python train.py --num_hidden_layers=11 --hidden_size=512 --n_experts=64 --experts_per_token=2 --d_expert=224 --d_shared_expert=0 --hidden_act="gelu" --moe_layers=[0, 1, 2, 3, 4, 5, 6, 7, 8, 9, 10] --router_score="sigmoid" --normalize_top_k=true --routed_scale=1.5 --balance_loss=0.000117 --balance_bias=true --router_noise=0.3 --router_logit_norm=1.5 --init_std_router=0.0098 --lr_router=0.00154 --vocab_size=9825 --norm="layernorm" --norm_eps=1e-06 --tie_word_embeddings=false --optimizer="soap_variant" --learning_rate=0.00194 --beta1=0.95 --beta2=0.95 --max_grad_norm=2.0 --batch_tokens=[65536, 131072, 196608] --max_seq_len=1536 --train_tokens=1116000000 --max_steps=8544 --dataset="wikipedia_en"
Below are experts of layer 7 (counted from 0) of a mixture-of-experts language model. Rows are named router (the router's row for the expert) and show model dimensions 0-255. Each number is 500 + 25 x the weight over its row's rms, rounded and kept within 0 to 999. Numbers have three digits each.
After each expert's rows: a language model's description of what the expert responds to; "gets" lists some tokens that make up at least twice as much of what it gets as of all text. This comes from a sample of Wikipedia text that the model never trained on. Tokens count by the router's weight.

# expert 54
router:507504465547526493485460461538483518526518475510491508435519541519553521546484513509504540472538502566492484466477487533553528530522527497463484550498495547519516499525487488485484486466446517523520524542508500472514510559479498515503501510518517518524510454499499511483515526520481502503522497467501453494464524500516451487528524498506477550486443511503525522460446467472514471518473522467475474469448493499538488478487514487491519507500489513503498509469537491510511510499525474510480467497467469546488524497494494457524511516538510522523568472496506493450564467455492556498537503496488531510495531492476520524535487502514498465472498483494457504529512482503559527492491481535471508471494529500532572502494507481479485505498476487518476501512498523519484529472533516
Decimal points, en dashes and commas inside numbers, scores and year ranges, plus currency and math symbols like $, £, ±.
gets: ".", "–", ",", "19", " $", " +"

# expert 18
router:525466514465527512496535517536539449520512503465494483479518546520480503523511443465514475484468543497523533479489483505510459437490524486504497547490507494488497494533502482513495529486527509552443491524513504498531500526455482433524510490501530500494499458489494494516481513508495496474504515533466500487512497485539505517516487502524498493469474487491494477539508513486502500522507494510485529538547508429499459458520507524490523494486470490458531503452516484453463530484484512471538518546482503514502523484517457488525452478520471497454494494542507511552497477504520510500552479486470508458494453499466472500526496522498503481494526484501528502462517531520508493480509526475470511468525514485470511509506508486516526487485523500510496517504436483478527501493457484
Line breaks before headings or new paragraphs, == markers, ordinals first and second, and word pieces st, th, est, ust as in Against.
gets: "\n", "th", "==", " first", "st", "==="

# expert 1
router:502514554500533477470495541521481458483496481496502512530535470535510428521534490486513524472512505484522461513524510489504517493496504481478481553499514531535510528530484456526534500500522505500479532480467502546523466483500517445516517495470448494513512509470464540501476495511506474490505508536500501512505483522496480485510532531490497544481494536482508539530524515521507491508523486496441525470521516478521532523520522466495448499516531500480492500554503497508507496533496489496491536489463483495504462504506521521501434521452486495550508507472502495526461470506502466459477487505469510488511475484507535503491492510490488474538503538494474509413534509456504526476479500510539526476568445485523476518500487483524494511526504512480497513494488519530497483563500540
Short final or middle word pieces of foreign personal and place names, such as -i in Halimi, -a in Tarafa, -ski, -ante.
gets: "a", "i", "o", "us", "ia", "ro"

# expert 62
router:511437479527529516528494556529482531533514471500513492476486474450498546506505494467510520527510520557526504523489500548514495459508504461512514535548484506483492514511486516510501489490501500498502454485539490523560538468507494511532541531515494456523510507447506498461502534483496488495465538520503538502470506430529492502553508491524469557477499484524547527523509520501468509463510504525451471457493530481476485511494467525515527466469531500548458495522523492534496513488512459443534502492534485505512482470499488489500510543526503479514507549509511489503537465436479532485504482450467502528497498525512529491516486530497499494507437438478499500565462507518511486490533463476494501508545494535490514472457530498554494543483506484526443526483502547525492502492507498
Prepositions linking a noun or verb to a following phrase, such as of, for, by, with, from, against, including.
gets: " of", " for", " by", " with", " from", " to"

# expert 41
router:513472449480534519491458525477516522494504454505492485506497499520466468499493498506447487488496526492507478541510477506509497499478549521497537500482506499470541537469501517461482444460532518473533502517508521496524490509470495457559528497486500476514508461532474500493490469540503499468473514460512488524466519503539493558482527496477477520501481515502537541476473516500538514501517495517481526539494484513519463523492515469517540516488499492518543503477477555511531502490510505481485523481527464518531533481484506448511543513525514512499489483549520495465517523522507504507519481485485539497489515528506508475515495505551471500487488473510486453508456487513522496507522494510471495487504545497497441489485514487486501474540520513528479487484510511459485538446527430
Line-break tokens ending list items, table rows and headings, especially before dashes, pipes or new sections in infobox-style text.
gets: "\n", "\n ", " Anti", "=====", " census", "\n\n"

# expert 51
router:485468481486526482487481471558461517488502532520519509489503477518489478512502489540552479476536540522482467502533458504472534490504521481497519515494494508481494506491500477507535486490468501525514510565426518508497493546520531478495553524531508477492472493475511484511528492532507519489486487529514478503489477509485482472516489530513479473491486510532528488519507514505489504504525514449484527480455541484536475481488476504525537526510489473482492534456513482485562496486511464471503515509490471516477500444550502526535571492527503533551503512502515482478449517536550466482464516488506529477498487551508524465468456530489488547499486535483508491491499488475521484488503501459524478508502565551465540473488522478468503528514530503507495523466544484503492505511475483
The word "the" after prepositions like of, to, at, on, for, plus its and their; occasionally mid-word fragments.
gets: " the", " its", "i", "ig", "c", "ik"

# expert 9
router:499481458553505467495494491487505533514512479499483483552469470504534464461452459503526511498512470487470501499485579500495491525479494537508513496477518506465511492478480531463544507510460512500539493510497500484508484541488523518518546489493496482486473528471489530467546483521507502485542534499511541514525496530512475484512520509471501478476500485482494517480509525505465503530500537483489471505504538466461466508486488520496521520472481498487473503510510495487489521477503476475457510510529478462491506454465506466502478531525480503527458510509505478487497484503478451496541512529528504504481490510497532522517491520552477463512591484504502435504500493437467527482525490426472488504492501527481509477475515465506477495554461460555495501498533472520474490495485524
Adverbs and auxiliary words inside verb phrases, such as also, not, still, then, to, been, plus -ly and -ally suffixes.
gets: " to", " also", " not", "ly", " 0", " be"

# expert 40
router:530521495501508568494479454539496515526518462435507516475483463483509482509571501505494504526536524482542521511510544506449500475514538480491487462503502520544511507523510520476506537530494497496503510511442505521503438516505492506517520501491529487490496530498487493529466477505486515519543551501506491572483524444588565474485528507511494450493507539535515495508511517494466465522499489499466516516471460485532485497460471500510547480479472526498539511504482520519504495475471486498458493464517551518493495509507517496484471538516485494527477535516523509491471524479472486503540514503487553501497530519515532498494486485512520473504513485484504454514490510507522488496493486490543511505506521478505471511510503464477496521525531489532526455476470534512514528513525509
Pipe separators and numbers in Wikipedia tables, especially sports results and scores like 23–38 |, W 74–68.
gets: " |", ";", "–", " 0", " MPC", " km"

# expert 14
router:506457498488478518505472489513510480504510457502492537494508515501514494482490457507511493553502490514526515520507488509511500508497513524532524507498521555449497504475476507502488478485516502520486485572465514482508501464414530462496504483502476529492494524466472513510430515502486519516524505485522505460507538489495505505494480510505458497480523488488526510513510518512495508517512516538458518513456492469495483537485469536563545479487478521486475527522491488519521510453533533516488499529488506481485518441508519454535548500516475513493547535518491479517491466499482493501507487478499534523516486502503508546504500477490489504511511449506490520526520489471566525470498460481448533510504519498489493472514513473493524489535528476528474514500520503505519565501526522
Space-preceded whole numbers in tables and statistics, especially cells after a pipe, such as 1, 0, 3, 12 in sports and election tables.
gets: " 1", " 0", " 2", " 3", " 4", " 6"

# expert 48
router:489457461494509515466500489486499532526525491507500453494506483481489477507502513499502514505500501514494517515494519521508499510523515526560519518489542523541532469498525529463488534519510483506462502500481499500518490514494493496524509485498502463483551508449498480503469510495503523553513486483520489536502507482498500501497452554512499462525484498498518545482489450514486497499514457455466436497474444522495513534526469531536464504521422557525509498491507501515496502462491508475472510470482529516499507502516526446528524493477529497523540427541515490486537504458521513502466456506482478502474496527520529495509478497480470479493487474517518515475521483498510489509504483472511477517476504492509460479441516461477516545494495516523541505496532508496498498509523520
Word-final suffixes such as s, es, ers, ors, ies, ians ending nouns, as in Centers, Writers, counties, Satellites.
gets: "s", "es", "ers", "ings", "ies", "ors"

# expert 55
router:537546493510528541501486508513536495519504467479522498518494501484477504488468479556452419484530492459484496506480495531477510512482530442494502480494499517482481562515484498470507513453474463488549505513502481480522483473517529493511517481487546500538528485493505533539456487526509501499492483529491474508482528499484474450486493497507485521547473494488486467459490506476476512501484476481509517521521453523478477469533507518508456508495549505547503523518452493496469532547505479501493507471453491521447492528484530510524514448493535495531496491506499520480504474512487522524509497492532481538506493468514466545527448488515492505440439513510499481525530489527487494522511502511509495508544527486491508513539543491518530502502491538475501487506473496490500471524525530
Short capitalized starts like St, No, Sh, San, Re, plus periods and digits inside numbers in sports or statistics tables.
gets: " St", " as", " Sh", " No", " was", "."

# expert 34
router:522526507497486508487531443477476492515495513501513518477530519531489479522470510491483478522521493538511484519539498505509452519541509490550483512516500443491514511472505476496477489485511486496482491507523530526508455498507516477499500485501477461488528484511482499498464428512503500477483511515560493510468495503518485518566529479526526506483508512487500475521524480473497482494486498498528524531475472495483469485529520498499503488534463470483497503568490516521494483520528477525506461476515492485488520502483512490507493515478459485480522499520476489490499490477493520424477514503499511452480504475491472476464538504508545481499482461528486515496473493525518488525471498462468499461481480517504563484540510502491478483520473507537519516500504525528449504507522494
Particles and light verbs in phrasal constructions, such as as, out, up, back, became, called, made, named.
gets: " as", " out", " up", " made", " became", " As"

# expert 24
router:542532485505489526473509505482501489494499509546491554484501452553514514497463489494468513470476482472499502461515553482487502511518502503553480505507503541510522514471507497479468494525502485485500507476509502476503489511444484483468430502495490506483497495470541510554445484508526479486476543572517491487471513509475490553528496491491490460481522480482508523482472490521524514482514473489502440510510528486492492518486536469499485513518531512463497503459501486499487504505495491484494499527552548487489471524534469491520525518470520520514493473497501514504519477479478515525488518551486513486459421535477496555485491459498483478526478559538498466498522485498473513508475495445517502551487531475513517482526533507493547513493510496514514475490457474492491506479462494
The infinitive or directional to after verbs like moved and returned, modals would, can, will, and word-final pieces y, ly, ry, ay.
gets: " to", "y", "ay", "ly", " by", " would"

# expert 20
router:517466496478499520483504499466457494478541539486520532508538489505514532466518456489500524496475518495491500477504513527505491508497476497473470441486499422502489515550511519526455543449499466457507479514499493488464482432546542482486502525519466492506506486483500489474555532474470460504508520498464490488556501524489486449491493486534479480483453524526485531520509511498531500529475513474507552520515507495514447510439486520487503489495518527500490469512503521502521509523494517482519491536500530512566480462513509510492490524574530499484515521522504518541490496482488521500523486480498501502458507476508524574535504506509469476537469458480467530476500495502495486530499534527506538539476519456513491543487507522543557472483496497516481517499500498485506508496518516
Subject pronouns and relative words starting a clause, usually before a verb, such as that, which, he, it, this, who.
gets: " that", " he", " which", " He", " it", " It"

# expert 29
router:469477510498508511474481466493473484436509496572476532508479496510496507484460496517518529489500510466519492553502475513476528512536521495467508473478485493472490506488489552531499491524494511464528523485504492521505502500486496465489484444501515541464514464526478486519523472513505529511495503531516575480443501491502519512532435536514498543522505519521521465552496488514470503499510508493472458493492538458533524472527484474511537500456591459496496499488486510519503516502486496521482509466473497498507487498522528506515490480480539520525490514507478498499503505489488502537478457468487483509494493512453508502503498534504526496499492485478508543488471491530478519529472517480508482456483538514509489460473497507494513528465496494473514455492557479471464505532522488
Short letter pieces inside proper names and foreign words, such as er, ar, el, ad, et, in Ciudad, Vallenar, Berigan.
gets: "er", "ar", "k", "el", "z", "et"

# expert 33
router:501496483479533508491504511516514494505528510442532492525474509524574521533484476487499455511500478482495489459531493497467504485498518504531511493480524487491499505484487527497488500476513553494516533523472515472494509509480533491492460504503493517502534504521499486508477513493479506522530495521481512512549464513495481490486454461526526509488490510552570461519492486501485504465509501501528482529482544528510478507462480511494491493492463515512500482492506535452482505554489462493473447467471499490511500527488449488550487517506479502487487470534524505500479521504502472511514508515499494508501510519448484502483493466496496509469494515488494462489531487503487517492538476554561489480535500476491502516539514482532511516453547510524492534495546500531501511527508474
Closing parentheses, closing quotation marks and brackets ending titles, years or country codes in lists and tables, such as (2015), "Zombie".
gets: ")", "\"", "d", "}", "\n ", " "

# expert 8
router:492501478464497521473530515531514510525475515553488516485550506501476444474498506445530503503511513508520454500511497456537491518480488532520490471502490517502480486502531545482526515474506501520533498479518509545512525528536475506525471530491492456493500523471565510487443499497495461505487516489481451493506448501448465480432532490526557491492499476490496469509488484463472490499523487495509524482491474503500497504478527540515466501481455478488474503472456488522494521483494496544527550533530528514463473527506527461461496510489494492489484503507495536461529492465512532519503488497497466504471468472501489503519512539493524526505498512534515497497469528509482507477507510490505527478519510487495458519485462523493490486506518460509541531511533499532499519465481519
Single consonant or consonant-cluster pieces starting a word or name, such as p, b, ch, pl, Br in plains, February, Brøndby.
gets: "h", "c", "b", "l", "g", "r"

# expert 28
router:563460469456525513498487532515479497503522474464498498477510460486515476501498509538507496512499517495508501519480528485523516485522529487518499512481540502491512504492439480498500450480538485489483499523496511452530492468476518469514501528512505501454511471497489533514439526510521512529511521502520483513504514461517466525537494458523477535477491504523533559501478489526501490503500527510462459523469472487471446529471493506545546461470450504519536515486483505507541518493500552496470477525524521510530538459520539471522506508490499513483476488541509482520480521461499493519534486518498491494495506520470501554544481453526520468520496446493481475530473488513542499479511492503456513476506476476482517484501528483539532529530508492498495526500467535505500523517552509
Broad mix of ordinary prose tokens: commas, periods, nouns and fragments, e.g. football, million, court, along, in sports and biography text.
gets: ",", " for", " his", "'s", " H", " is"

# expert 56
router:495469506493519504535497482537490494527521468540491479503517542525532492486513516526551469521527492554511521503528497479530502482506475505486496479506520550523439521469505476477483500529537480499486516500514498468472508487492467503513509507471515485507439490532518529497501497518561542529500496516522519509495470494474529437473512504516513464519498485511509506507450456498537495505480538466464508506466498533483474488493487514533504482472528537530542507531506538518514505509501500461484478528512511502486485517513485480481481485508499520498518495519475490507471495505517482521493483455491528468500463497487493508487496474539535479518499492503500521503502512448516509490521452507479496490514482480502546476530503514495565505489541491465488426498539516522544516506515541
Past tense and past participle verbs or their ed endings, often after was or he, such as bordered, used, won, held.
gets: "ed", "ated", " used", " known", " won", " released"

# expert 53
router:471516462506486510534503518509477467557497467504509511548480518513539508461513469472515464483513532494486499500481517473498484480471518497470527530515500501515512503516494520486501513520503534524485438487492503488532520532521482559507469485486502467486532484491510535508459469475463464441532515464539504529487533506535515506456528497505509553493514491486504473468524496525489513508529498499466494482491498479492536480467448483502472496504540484509512492510527540482528501464511522491519509545452491454480470532510494450477492531471513513504513500491476511503510455523436507491481480492488504490507492477562504481499521455507494512510536466512470478499480487466508541496506472444499516533510504498508464511499480490449461507495533495535548517479522506503502500544520454
The word the right after in, of or into, as in in the 2000s, from the LLA, plus some table pipes in numeric rows.
gets: " the", "ent", "id", " United", "iv", "′"

# expert 31
router:523497485502543510525502531520466499501467475477499481478511476487522440504488510550528520494531494526520510490502550505520482487482503499496477533493531503505532514483469479494490456515487525481481506555458500470529491482508463504525489541500495504525498467518531502490461518499483521527487511503461518529528527488512525500515492472509479526484527508515476559479500508509494494507478481455473486497461528497489500529520515499529517480480464518473502505517465502500494509474495496487453490494502499493496538453499526480518540476468492506484509498527490483509498486480504541537547464524485480505471494483489494506492484470503548481540483421498471503503475529508514482514498482490427528488535421498521524491518512520447490549456498490529532515486515501512472493477533493
Commas ending a clause or list item in running prose, often before and, which, but, as in Keaton, but.
gets: ",", "),", "\",", ".,", "',", ",\""

# expert 16
router:508536543473477494496464479480507518532519432522493502529477531496475497494535544487509502490484510543481539487526506504483524512516464525457497512481479545492498460514534468534521514475534440527529498492497500460527492490484508505513532503497516494532493483500522515511514510498447495548486472503497483484502540484498480480514492479494472531519530467497503484490505498502541505508513506495540506484490534530542515558508530510514502501533475516532481527492496466512485509523490537495486463505474468546509526470495515512499522506500432486523504523533465531499443490478527503510497490484551523511482554487470491523440508498503511490517490507469499510494523496489427476487455477519492497495507499501487493548537540479484551536467469468544450517501556532487532479514483467
Mid-word pieces of foreign names and words such as ag, gh, aj, ah (Nicaraguan, Predrag, Ameghino), and word-initial pieces like b, sh.
gets: " b", "ag", "j", "ah", " =", ","

# expert 10
router:496499529494497537511463512502481515513527544521524494506478478482486497511529501516492459521499489462538455492453531446498494516500518490468514513501499503526526458472502509512490525483510472496519518491503523499451459503486455497513493482537546533521517503488538516514459489518493490545461482527471494500507445520549446486462480510496503514484490498538505451466495421541478490505544477510511517504499533500499518504505500535514541522486463489514527515525512528499496494478474480491489495496533474507487476491525524458519499454451530508546520502505481525520488467498485468502520499484446497475540510484479505450504492484489482477476485466531494554492489486449545524521509515530515514462494532490489498448479471497531496488506538480520511511527512457483468514490498531
Colons after field labels in infobox-style lists and titles (Kingdom:, Died:, Engine:), plus degree words such as such, very, around, just.
gets: ":", " /", "b", "ing", " over", "ud"

# expert 6
router:502447466477502506490491433501493489552523524491476531499537502485517535457511476475542453453482509468534501456502467522531513497481521458505503503485509528477488496517460495524509506514483480487523511536496542460521478505500516558534497543527502449500486496465539500545495551491468534507485517454515486505458520511519481483529496537505527539485496494529501470467502501482525520494501477554489493495488491542489492509493525501504520522456458522443543485440483501470544531516508500502470482477544520497493540504506522522510502489470492511521513489511518481493509487500472459480518476498466499540480489502480480527462493466475492519505482502508517551521524532504558533471520491508474526481544472485510454522497536518530536503483517497454530510503480499488455489434538502
Sentence-final periods, often after quotes or parentheses, ending a sentence before The or He; also == heading markers and blank lines.
gets: ".", "\n", ").", "\".", ".\"", " ==="

# expert 38
router:535433489432501472488542547505482479547550518517487439505524488518521505492475471512495496497499516476490511473434534498480484486503484483502496516486502472504447507514477481513522518523474535519491526513493468515485459496544496501493501541463516482491522475504525483510489533548498487508454497527527504487494498439488479496509494478504457545510477527489536549491488432472500502487513457492494469510543517511465507533455488516507512486450521483499546502492447521537481506496500508515497447496508467475511529483512505508527504504489504504514477521496506518492424529516536509537505520525498486533488551461514498479494507522527507523472540506496467456499483511544499479507503492509469494504515443526479537507495549523501496546522538511481500514474486554500470491484514518
Digits attached to preceding punctuation or digits, inside numbers, decimals, years, formulas and tables, such as 21 in 84–521, 0 in 0.4.
gets: "1", "2", "3", "4", "0", "5"

# expert 63
router:489481443540506512506469463434479522517477526496508525463512537507485517535545482494520494462501484514524506466488535453500541518488536524516510492497500506447494481450510501500465475520477526491483482490478505510517500477504498474553520486529536520471512507536491489505491529488476466519510496495509506485526508483540497501458504530435464472515508486478496497455500505516494481481496460486469525470475473503464479528502469520510499481514547473470501465484490493442516501549536526471482482486526525534479535508544501509480496481470532494451454519494516510522510532499505514486526485492530530465530546539517514470481552508514512504439530505492488485534487475511539498516462457513504518484483523474503504467514492494545466522482467517444442520489510529515472528493461505
Line breaks and blank cells in tables, plus mid-word endings of foreign or compound words, such as -ary, -ine, -ide, -ale, -ter.
gets: "\n", "e", " ", "ine", "ter", "ary"

# expert 60
router:503489474521457467504466483529544466487482530484496527534528503455526476526509495546510448498530521526459471513486524513478514496540531494501475526488473516501513454500459479529475515480487504492546544481515510472515513463535482500529462525525487523513454490489494537524519491470464507492490480521519484539538458569460517485491476522527525522514477511502572525511514506490498501478452481489529492488526460512483525490470528515493542540493483480489533495507540534486510504494493553514493513533488479502501517518504492455478503505510490511492520565487543489490532524507463470512518512510510494527499524495541529479538484472473465548550472517499459464487475520529487483454498535525454508487520493481497496515500541495485542509503507501504547541490487481476501501519529460
The prepositions of and at after nouns like University, Battle, member, plus short pieces at, ac, os, ak inside names.
gets: " of", " at", "as", "at", "os", "ac"

# expert 59
router:500480487467466510477517487494516534463483535429471524505513482498510522531455504540529478484509502504516459490476475478466530502499468484478478534489516484464533527507474496488504500536532542481475511477464474479518525481506483511486542493510500510476488546473485518545526490488475516531478503513457482458506513487507489496489537504500513509504546497502495476514510523517485517460558546496548499510484519515513455461465482522521519511535487515540538487485500475506506534511498491519516553513462486494496475510492495510499484484496508530502537471491503519463499515510514543505491511476500463480519545497462518533498522466471527536508470511492519495501501509518526477487535526498510498478503506514496530493470485456508484497497488503493446524479448506510478500536530525
Month names, time words and commas or day numbers in dates, as in 16 October 1975, On May 2, that week.
gets: ",", " time", " May", " August", " season", " September"

# expert 44
router:557460500490491549475505517532501500561516465524477527489471513468489530527519505546500465527510440494518504467494505520519522488516502530475495512468492486493524503537476525500463512483514489518483499527487510462529498522493454460477473495481483471487481489535480507497509496522487465471523505516460536502508512503503491532493545487531497534479518492503524489525506455441485509512525562528491506496494459477461518526435502490545469456477467497480487450525479491594486475481523545481477467473530479507495498486476541470518503542509463505486471492519524468493525496493503529469494495536489488497468514494545534540492472500509547465487500480465493503540516512486536506476477495512469517506542533512511505519453517484496499524550527525470495499512551476528537500496478505
Latin endings of genus and species names in taxonomy lists, such as um, us, ella, idae, aceae, ensis, ium.
gets: ".", "a", "ax", "us", "i", "is"

# expert 3
router:502492480494528509510462511524493507508518517537495509458517535490493474470538519515550493531521545492481510484502497505536468512524481482521509497465480531474555521479494500527476512458516490464490490537516501453577516506546491501527502486506517509513522479502460528490461487525532502529528502530500476525463517502487464523479478499489514456506511527514534526511485514503550477511478531484520505500527507533525511517504480465518509506541488507486507471497518513498523481467521516494522515509513540510525530508524502450512479504467498471495502504515507465478473490513506515518509504501532529508458531505526481533463484528515491469500462460509468494564552542489526503528481473476502484472527465505483439512487518534522545500478504499464505435507519496512468467451529466
Pipe separators between cells in Wikipedia tables, mostly after numbers, times or dates, plus |---|---| header rows and cell words like Kitt, Lemmon, Nominated.
gets: " |", " ", " Kitt", "|---|---|---|---|", " Lemmon", " Yes"

# expert 11
router:535472520453497512483499465455474512522487518506504484489500496520514516497526489535512483518495510499489493532483481487496489538474540500456495438449515534459503546468500507529497480470519494465510530497493526503483503495518513469481539488471574559480508493493539498497497493530498547507546449488501440492463473466509480526497509485505507513459466492502480515485499493489503461482494477541447496531452427479495462504520503472513489491501481551445493477513481485486537475446518495486504504520563531488494530537483519543495496485536495493448493469484481518491477508541485524502488491500535479484531510525487530568512523511503468521533461509483522508485529472501516474531503520499467519495527474495498482467542507514509522489525506534444459511490469483473508528512490530
The prepositions in, on, during, from, across before places and dates, as in born in London, on May 2, In 2009.
gets: " in", " on", " In", "In", " during", " from"

# expert 52
router:496470495507506519506479486520509465524469501477525553505531493491516486451490518508480489485492437528512482506535462515518519461467507496506465509510498465540519467488519526516517506525499491513466501447529488490524541535484483500496501497497502510493486468509485522485503503496488526509528509478527500530506497479476521498500492506516497468476515495544513528471527460502530497487506533491507504507501428485507484534548490490519489503512533518467498492497483550462490512487479512459495539492495536499487500461459527532460495477504529483471517524467541458445498458503490470520456507469487491481495481519514479457515513480530489462498476489522491507477473476474501511478566470547504483505475498490507550508487454481482516532487501528478448526507521476496489508493525490
The article an/An and unit tokens after numbers, such as km, kg, million, m, °, plus an-/mon- word pieces.
gets: " an", "an", "°", " m", "000", " km"

# expert 13
router:539492531493501470492448478539496471485519486536503494470534533523522494455521504515474512527477536500523519549472512493554505489457489493481507489481486496488512466502501514517488470508493551516478486505506497472513494541469509460500527499526468487493507489478518495497520486495508501501506493429548466502491454511494506494474505488461484465488497529492525551519493495521505511511488467505503548466515510530508469498507495523484491503491514505477487530500452530529484518515500533443512519481535520488524492518489488514504471479483478505505481466534493486500443516514495487496536505531515464475538450481490483504491479510502479544549514499520526519509481559515508464453513508492499520461488496507474483544528544471489499505547463504551538533506448509481499472469487499
Capital vowel letters starting words or names (E, U, O, El), and inner pieces like -ol- in Police or Polyphaga, often in lists.
gets: "E", " E", "O", "ol", " U", " O"

# expert 15
router:528531528483520513542546536451488498503505454485468451536494520490487532474493514511473493518475520486495517530464472518511535538507484535503504481550509487525543503474504503494528467504489528492452481471519439494478480471513478475514467507484496471469514483502462526464485504485550470519495537522498529576486497483490521514530539511491506486491495475501440482525496473505484501505475546550481511516476489496493476492473484518514490523447492509498491498500486517531479519510455521526520488459491535531487535529495493489488487531523490496477521487469506511507458445464497533488521524518544504510511485504518536491519536488496477520525527514483506489464525473533457487474502532467473518501495464504461551496484459453540491476479488545523478519494482530523437527498484515
Semicolons in lists of years, places or results, sentence-initial or title "The"/"the", and dashes; occasionally mid-word fragments.
gets: ";", " The", " the", " –", "The", " -"

# expert 5
router:494496495521484490474503496490536525501496474507480493509472465491526557559557526507536471518484503508500480448484500547487545483496473483513516496490516474449531520528484489481518507476530491507522492469464485519513488506476489517518520483502482507480462523483476484487530468501461528515489516544485506491467526477523512537523524504502507498507526501497492484510480571517446475489488517496487554495500447535512483507538473482517486507493473491524555457462469470497548459475504505504517514525505512532549520489477521482514500541539468514495500442527492472476482495524502478519525518498475517573526523527496523496528491497517456513523527474478485518515440500456480553509463474525483491526487517492516499540545478486516451518515503478505507479509527510475536517503532499
Capital letters inside acronyms and codes after a capital or parenthesis, as in EDT, U.S., GCE, IND, plus some word-second pieces.
gets: "S", "C", "N", "D", "A", "T"

# expert 2
router:485498528507511494515491514490456496485474496522511515485493485496465506453494546531488484515518462479485538483503475487479478498471535455509519549514514534505526535489525534508494525545505516514489537527433518533500470487491503556464482513502496512526524485483499517528523497547494472450477515520517524514529518520531504493504529472494490526494479511511486497485496508501536507509457496456481519513513489555510499477462485462448472519485498506525472479514513516490524483498542468476520506444511499523518473517511495478504516518493483497514529509501497487546487484504506514489425524452535498500503488510518507501508482518467490486460485488461516466507525471516469532481563497485515499465471457526536466472500520477538511516518502470489512492505499502478494472476516484
Short vowel-consonant word pieces inside names and words, such as am, im, em, ap, often in Bantamweight, Hapoel, Amendment; also line breaks in lists.
gets: "m", "am", "im", "um", "em", "om"

# expert 58
router:462535530445465486506489515524530500475516496463486499494507466467491466471518505478448498541520501440445506480475488561495496481495517485507511462472462481515550508472504509508508497505479561511515466452538494517516481544522519550490510484533501510537478482464534492484500462468488503453458529515498526484525460488489465455510474517518528550516470558517474488475486502516483473543506511502473456498511457476483541441520498522512555498518490507522483509511502520527497490502504505510534498500523514454539503495486492539495550519507457479484535477540477499463485476496510506529512519519531503503513531458518509515484465487456523518502504486503527505507516521466498461518533522495515489500500498495494508576518496466481535508518496527486473491507442518526528477556503503
Word-ending pieces like ing, ate, ent, ure, le completing words (Bubbling, Compute, kidnapping), plus line breaks and === headings.
gets: "ing", "\n", "le", "ate", "===", "ent"

# expert 26
router:489495485441532459510494501461494513494529547516513506498482516487488499492500552555491537481511485524469502493491512530451509454462466544511469503534488469495477491570475482502542505476483476440503493521486509512494502505478511560518547505497495502494523551532506482475507489475475538524487501440478455494489557493499528487486552487463471416521508513520516492484528441479496510474512477505504485518489512504502487538457484452500549494490493512482503516493526494471467493511497490518481500555487489500494482497507477522520539484497521493527501482477531489504513486480508493477496534495512484486493494504533490501458539488535496439506517517500485508483496509522484499539494537507503509502519522496491510507548495456506468494500484510544462454506518500484500512468511506
Word-interior pieces ending in t or c, such as ic, ist, ot, ant, ert, inside names and words like Frederic, Cotton, Permanent.
gets: "ic", "t", "it", "ist", "ant", "ot"

# expert 35
router:484462481527484498487513498519500520467509536473464533478501497466512459496521492494521516454520460521526512466544492519519518459503496486518537468486505500502491569487527519517516475440513509477508516559530491512483528563474506490503505500485510497499460501532479475524508474559508537495514501502525483514500441531519491530523503561526528492493547505471475511459502513502496493473473533482496477506493533530507500522494529487505546487547503503521512463527509551502511499514503519535496496506501518499502512513529490486497483531479513503504496507523499494484494480455501503522490547518491562488504469479515492490499560517508479506535512523508482513459525513538531502467458480486491464487557473520511517487526473455497496482441517496500494498486501460502503516502474503
Capital letters starting a proper name, split off as separate tokens, often in tables or lists, such as C in Cynon, Ch in Chan.
gets: " B", " D", " P", " C", " K", " R"

# expert 17
router:507522503499522495483527512531485496497490499476502500509501505469508478509531473531517536486469424477446477491469516451489551475493490564525514541470480497460452467546483462498516558516504491481467504511519557499517490481492532541524473522525510528532485467502502476506518498477511481506524472508523499514546505521475484515519507491501470500498502521500466494496471503487460527523492543529473490459531502526486525505482537441487514499528496489524487522548482484498531511480517452547545499524530492514560515434484489551498474478523478497499499462513484500503546500501494509493523496507517490500486489562474454511521492460513470520543501476503505503487507514457516501481502473485487489482524522498480514473515482516548445518505500485514505489518511496529533553487552511
Pipe characters opening table rows after a line break, plus list dashes, opening quotes and prefixes like de, re, ex.
gets: "|", " \"", "-", "\n", " de", " re"